Below are experts of layer 13 (counted from 0) of a mixture-of-experts language model. Rows are named router (the router's row for the expert), up (a neuron's input weights, with its number) and show model dimensions 64-127. Each number is 500 + 40 x the weight over its row's rms, rounded and kept within 0 to 999. Numbers have three digits each.
After each expert's rows: a language model's description of what the expert responds to. This comes from a sample of Wikipedia text that the model never trained on.

# expert 28
router:505497490526496525444506456553536470500487491451523532478569457508558476477586494493456536468473479524505535492492479524495559472474451517533434501498486515534524489503464552487480448523546549
up0:487459526429500457576491557513517474561534431495545504488450545523483459520544527450439494458467509561558536482567527571592490508538441508409491583526444525537627498481471477503511502528514538
up1:470457485501517430552472479492505403465561455526505463485451552482532585529473428455421485549521473506426449564482462474466477423469495569461455455542481483477466455502508533528542511450515509
up2:529561484539512488469448476576510438492534450507571450549413494460447488499447464510447433463507526525472509477525404577536511472493520505549433530447475485552502459555443489478559460527425517
up3:502577554501532412496492487547543455431424447550505522428493519507544601537526497488513478532451584474533526461474453519543469484536536499438493527452539412530438541475550561518477453521538554
Table cell pipes, especially at the start of header rows, plus LaTeX backslashes, braces and astronomy tables, such as "| No. overall", "$\".

# expert 39
router:465461490487427517465487518493447484461480509508526463518531518523511463463513542510427435521490475495546520444407488412556500474519572521394471539473499484464399532516493522509595483503515471
up0:509513482494533422516524483541493537501491448525458553531491479562540576561442513490466463478506529493414602535495553511515516496454495527420571547479516442497513481496437518563470465489502532
up1:450520546491556536513464480553566484504532471469542466482453474575526533480545475498557521521504542457482553479481575460505464504434502468579460571454502458460495465474546463441477504516505538
up2:515563439404549404548460544547544510485489546460408449443508417540569480429543441549556467463562500446446481479517535465411546505450505507524437406495429546542502520479479550506543556397488521
up3:493536491471561466554484526596504456516475530558546486508440498536440426520519519554468529524394503525501542463488563499458485550471531498476513478519484535479492465531518515475441442545440528
Ordinal and counting words and suffixes such as first, second, final, two, and the th in 19th, often in sports seasons.

# expert 5
router:579454519530570446471538484525466532514435528457498502445429496526505524439529446517485551455475494464435482497561509558483478546529502504505430457481515493488533441519468493458482583461474470
up0:497492530581423490487515503464547446471504564497470510493452519454499513511468460449521480459543480520472457465427441519467452491488539479533411492521531560438541496530479501473498541470480538
up1:542490452538519450491487549468558539501442450498538560538623478422513544601504579499444475516444518532510473476480514478487527557538580545455530539466512479497493450457563492513522501462471525
up2:473493589525474486469451574419475526532537554564488473441456550522469527477442486446543533530540487436500458518484564562555496509512469572543523449552490525519492518476495488482537483484437536
up3:511530502534451529485512551525479494483539431511525497531470505504444511548471499506548396513517583507535556512492456421472439474419508481482542452500507550536536473498482498543439542467443492
Short vowel-heavy pieces inside proper names, usually after a capital start, such as Ph-i-bun, Jul-i-et, Cle-op-atra, Mc- names.

# expert 18
router:513470505461511516556410519512493498462512435631480551515571491481499509471414511496482483498506527505546520470460480521541542469565510518389574522559579543506470449508547541567500483548549472
up0:519515477522528486504464490491445599498477497553489488455505509558496513515528462611526421494473565489535543470524514551488482491520598455505557528597481609536429416443490509513478571441515519
up1:501501554442450552422544529477519504553543469585414422495540473542508534520475482505452581558511517561535451515541488482435420509547480561466472540431504477529512455476567457425513577423479478
up2:554483506433457467453558468511479558474542429523511460518471500452422479399479491505496493463518473508609499582510488526454513515470478522490470471531500490479526489545477594562515492520468516
up3:492506551559524481416474544519536445542536498489436506577514491491472503529430507444479444485471462477513549498517486531471485522536604456510552475467464452544561420501487492501449468428495464
Function words like of, with, under, in census, income and review-score sentences, e.g. approval rating of, children under.

# expert 14
router:474514444541528510543549544569464476559484558441484472508491484547485543508509462568519508444457553503482504520567559560497547467467482446465536475474536469454506562474541471492494528463486518
up1:452527439483550472473420576486500489486492495475518518452451482545520438458462477503544486550532520513501413464510447437518579524523536514453448529500488580485547533585512488539518435525473513
up2:431588466529457540563521483472529495435583504518549510533522452482546426530480478501530483544429485601469528511456476477551517474535473544514506483463471577507426577490433524568486486504493490
up3:500427541487391468528470578503498528453461472441493502486529534492517496564469478490535535501507497537473553558467482472496490474513451466538512496490495537479514537485545503538469483564511496
up4:475494489549432526489542518396500476542550545555509461577511397579497558555456520486472465507519538461529497496498491484500511489485486449476427465499556514483495435519514492428511443534523517
Last pieces of foreign names, often Indian, Slavic or Italian, ending in vowels like ia, ina, ana, y; also closing punctuation.

# expert 17
router:566468465493496466509437539523584496471496501527438560514530505526458475495493519534457505464501474511496468433460516574515523471519518464457443512567542522462455426497466515543527448534498520
up0:515461484481456528544598467487527533521544531511536525504520494525507468518587463524559524507506459457532547559487562553546439462516407525485418465526499557530506505392471509463485501503553450
up1:447453476503504485523513506498569510551542472528458526567553513550479474474434499525495439509509489565451535453510499589514485476479503509551448576519554517578477533484490514467509490509531463
up2:478473469547534479437439593519483487482468466513492494507448479552435558547448472531496455466529483489506460428423552499490478464539448536503589538463482467492463551459538529472561472499481477
up3:557481531416436477490502469541403473524591424520519506523531525516484551548536544525547516489563485502485507499512485446558520542529478452503536435491496517517512446530482453577363581542500458
Function words and qualifiers in running prose and quotes, such as not, than, most, such, could, the, to.

# expert 34
router:480483459427466483521517535501499444508520517487525520464550538437528461471485536438492406553476512456549498477535481500530443438480540447422494491491542528520464428545520509542552459515449429
up0:501604486483538511507539519488587484537567527494486469459470521523468536449521552463474460474569484504419497463467515525546465461534490448489476479529533514461507536516491479575550531506483456
up1:446405489477399514475504383489530509454459450460504506472533519487517504587465460483455452574523557524541505496512492434438407523527560509522549491549509535525500472434528459480527495476540494
up2:586428525475550502477503522463585546518492507513483479477519526478482491513536505502447466534585524534608569479530545433537507584578527454451481491452483532540484546521487516494512521508510492
up3:565536530450478510505529601471592459479475529444506468457492438491532456466510425483480538451492452529440505487462474488528427516469475512475499529557541491467472472532532536480501504544490457
Commas, the and institution words like University, President, Court, Army in biographical text about careers and offices.

# expert 9
router:474511462505564525581483495473524505449465497466515516408492515517550597471493406563570464546492468499461473549509485565404515483488479449520470546477562451507504566478528480481571494473496446
up1:558528486525554465574509469431573503588609473501517456408566501607492539502499520505535482567480503524463495519505440518451463532517488464535490475480474495470480457539510544461484509516527548
up2:516410575478463503492463510466516564431446579538573479527510489535520511546566430584525503483443449498498533519466502531461524580476460496591565435389532498535472516527500500432444503537564469
up3:527527551548546423499504468441487462483527466461546541462472504499494554457522512503478533542465459531480552504490454518511482496515520564452528465517472530516498555478524544534402486501460532
up4:471579470492511547457509554448472498526417501488510469533467542463475439524504557501486554483519524544506474485515490524553562488482486498493505459505482462534505535500479496572531526535551475
Final pieces completing a word or number, such as year digits after 201, suffixes like -ation, -ings, -ally, before punctuation.

# expert 20
router:510504500461458535511499522448554494456515420416507474532518500480437583491604507485457505541530541550476456482525468514461569505479487533552445464446525511553473572527550489522504524507567477
up0:469570544491509494528533501466517483536532482481526501535480535502539481539527450499441400503432480506479447465513498480523482512487444434536421442523498527475534567467554461461519470496552463
up1:535574497535526524459542623522454477431528460484517550428486442518424481520480531528456451506452491493532519433483522501442449487597555540531509478439479555462528526510512489457538510529540456
up2:551488561516508503490480498548495462539551528528466503500464531519441534506508492556474420488453481472499513520591572430493540501527514452528549463478548472582511469515496477521531578462576489
up3:450497466490466464467517528435483506501523485518520529540506549510480506530489483581463492464495517397527493490497523480449521527566540461476518524506410504502413508526524533476614499512490492
Opening parentheses and surname pieces right after a given name, in citations, cast lists and tables, such as "Jackson, Jack (2005)", "Ellie Her-man".

# expert 16
router:530497565543497486485545572449548491488500495530448517552551476455464450516505522523483501534537519549521449477507458517501526486486455450510507427501512603518490474499520542476513472507455498
up0:461425465499497530517427524546488545457518498491511486529531569467452498511567498510563476453439490467465377548466515490485530492519509563546521486515517521422530512519517526438525472509531477
up1:479529459499534419510502545475531558454537504513505484553600500530502496500444479447462437465425487473527474491491540544515521541555516476522466541552504482412537504514479556525511484496475525
up2:459400451485457526490559548497566550575517588474557501547563489475462536460468491531534511426480549508488411453487460461506489522520524525508477548596529477477442515502513471502416508460484587
up3:488435427422577510527422512412545593554435465507558536488569533518484487486504509525499450576441457494464466547443513589478535450544468508403477542506524508475478481520547523510504435494489515
First pieces of ordinary words in narrative prose, typically after "a", "to" or "the", such as cl-ouds, sc-uffles, inter-, cont-.

# expert 11
router:563455478503495531496536535406454558460450535454519452565583468508532482495539507472515500453541495522442522539441468410535516536510490508534565458493433478515491579529515455494444489504568581
up0:432527450501531565530518457524489467460538481536524489489518547506504522510535552510460560515472508542572534494551494520568458496498472562408530452554493562553451512552461496437542593450600508
up1:551562564505466453499507445509462512497410491498487511440510499434469476416430554462463487558513485508458446445486526517480559470552443440399495476499557496488515467525492466531465482421522463
up2:498503558517510515522536525488498572532476495510539517536454458487428533457552553548506403495512556459511552528506514571465482516483498475464503485424486483501411464465442488442532527511476468
up3:485536577486470519546480516492498521494512568457569419483561481493442423548517439529485445486510500490523472483547544532532516499511410529572494492430494434475471478482514519502514504472463573
Pipe separators and small digits in sports or statistics tables, plus fragments of Slavic, Turkish or Hungarian names with diacritics (Z-uc-chetti, Ko-ś-ciuszko).

# expert 4
router:391522467497478503444526529498445500542552522490518550535522514510384427528455547451465516492521532454500532546560495467498510501485476463444531560533528488457498506522565490547498434522533509
up0:548498437462499502524519525497552476518452517521514461509569452451527447489534460462555484538560518518488464557469590482497476489487590514573467489530532485485526435503544449472524523522523496
up1:518492508450514496500449513538514522524515490513518497429472514546520482506515484454456523510581483476471525493479486515486499492549476475519493508482423481516486427545492539471575499457655410
up2:557493548415468423465450396540505496530500552451470519465544488503515459433558518543548512538562469489510456545543521542572503518497489508532538468468443504533488457498496481552504530448506478
up3:477513568473549490498475523497526467468524489538546405564419518516522501496520545538557540468461464441477525507503515479527603477509587442523469527526521489507526406475532530475487514619517483
Last pieces of personal and place names ending in a space, often in tables or headings, such as Par-ise, Tob-ias, Muh-ammad.

# expert 31
router:456527512423433423446460499446556531564534439560459547499523455529456443484579543460481526500498481509563501470528513503468502474531498480474528546522487426411484499526451542419520420557521504
up0:501525502480492502518490480555434500509499499456501539459513532483462515539468486470451490511465483575537537446487480532521376467524463541482500502533466507475505492464488536520438437503522469
up1:479452528462524477526527460503495393547461457513568454481452553508537549424472532529540530447527463519494457435454520511516550454449449448495452476472582472459473443555536516479525590498441558
up2:555454476485459487487554456524459525600478550520496444564617452502426489522454500472495550454534459460491550485555501461525495538477497511543543489495558453560546533478514541509499508579461572
up3:517482548552601471478528468545562535513433553526490535537471484463586522518580498590586500464497572532374458482446479502439528438518481471467485403550471520528459492489508483476464452497463464
Words inside titles of songs, films, books and albums, often in quotes, such as Let Me Know, Call Me Kuchu.

# expert 10
router:474496529448428486529494431520561534466554430490494538523494561409500503531491542446552478487568476516546510429528462483564487465502563604465516589542470528430480556485480519542502538518532489
up0:484511480431422473577532483464471509508498467547464533443501477535508572460502536443449523420441528575504479506478481460434512560535547458482459425463436500510584457474562510531501462489602544
up1:422455483406510475463503429472515547549528597493488409515527511471547527575519489542518568454527420488492517541536505543431501444490566547524492521523359511478522489504473421484509494461485476
up2:480442513542513395551492523455487444442567469460527500430477461573516471492511446519453557522441479537477461537464496508451466493519502465539483452458467496500495476480466493558543465495437487
up3:471512516485454467424505506448440507515477507487446562483478496482497522451553513546525491568537531436488374533505465486549482473511420523464559504444426483536520571543508510492601558535481581
Commas, articles and nouns in text on films, albums, songs, games and awards, e.g. film, album, Award, song.

# expert 29
router:443527517497513512547549554590537473500486570533476616549507498417487514493447528500499455487517555447542489498511439495549508484541505463447543567593503481547485511588487456480512452469530441
up0:592496532461524513528484489509532521515479559458544491480548473528552449582468532468476569515565535423557438402521484433532514506488503509446472482497452506530445463537476463576531567571477448
up1:533507454493527458459395506476499525440521432482486502440492537454477460551433463504479440490514519569454506524513499433464488520495509475518540542492463459484438451539517524501478519583424491
up2:523503449458451526507484510428491424481498495452493478516520481472509468443472502481590548454460435424439470504468552503478521534526529479462474483515569481499515484497507550469414442449458463
up3:581490503515529494560527473537492463497584502501473513466508494538489481529468431513489532462512485448468532529494555474461550498464521497528524497470520481526581427537497434472567464478513470
Subject pronouns and relatives like he, she, who, it, and head nouns like railway, station, city, school before verbs.

# expert 3
router:435524476535486515462481571462537454483509501563566591483472521502529447491433529428416569505561480453565502454502552498489466490533471424464567512562540458494500463529503443524514464513503540
up0:573456486489530500518430540488542504467514514511512538522496518579502489442493476487493540478462460527462491487503507484506489540476531414535554511498511450446533492444456551438475522530535507
up1:556505581531455471450421530524549536479553462533502553502567483538485531508542491450452527472459551491477466509520481479493551525470451479571431476493566546490470490494472470467525510531529512
up2:511456516563563496464491457475550531504500489488502548601508530460417518446497418505488434576449507543543481489490501480509492552493516478442491576527447435538555527518512476480540478501457466
up3:530532427545470444512449523435546501554483537498533596499518520445509462549444498455454478548498521476529517506444523494500478481493482514541439444456550488491449517462506531498457571443543491
Words inside names of countries, institutions and places, such as South, United, National, Royal, and the of or the linking them (Commonwealth of Australia).

# expert 37
router:463502478567519508478516557508502538498519453522533416518477450522499533518452520524521500497492434567487530510464598482450513556478541512537564548551520501576540506452507441407395540491489541
up0:426465465498488443490468616488485516558530539544441522503462493495482555510495503578541490484511534521531478548576377475500542534440404460487547543470543508563519529431506550439451497485515481
up1:390520502486509529541503417479489537472518419521538548491457524492502539487498448504511533494486457503528518511525521534477547525515482411497479496475567402529490470422531541466453523563544394
up2:480493479571454507444513520479505516516484482518553440514546510559401558566504429482546519484478495500448563528496506516459540414451478471423545524508475457540519493514472444444478525463506596
up3:463484526463477470549460501500562468507470503495504434494507520507479514479451505438457462522448513492482516533500474501474545505493557583467426566535465516498434533491556526460546479480480528
Byte pieces of Chinese, Korean, Thai, Hebrew and accented Vietnamese characters, often names in parentheses or table cells.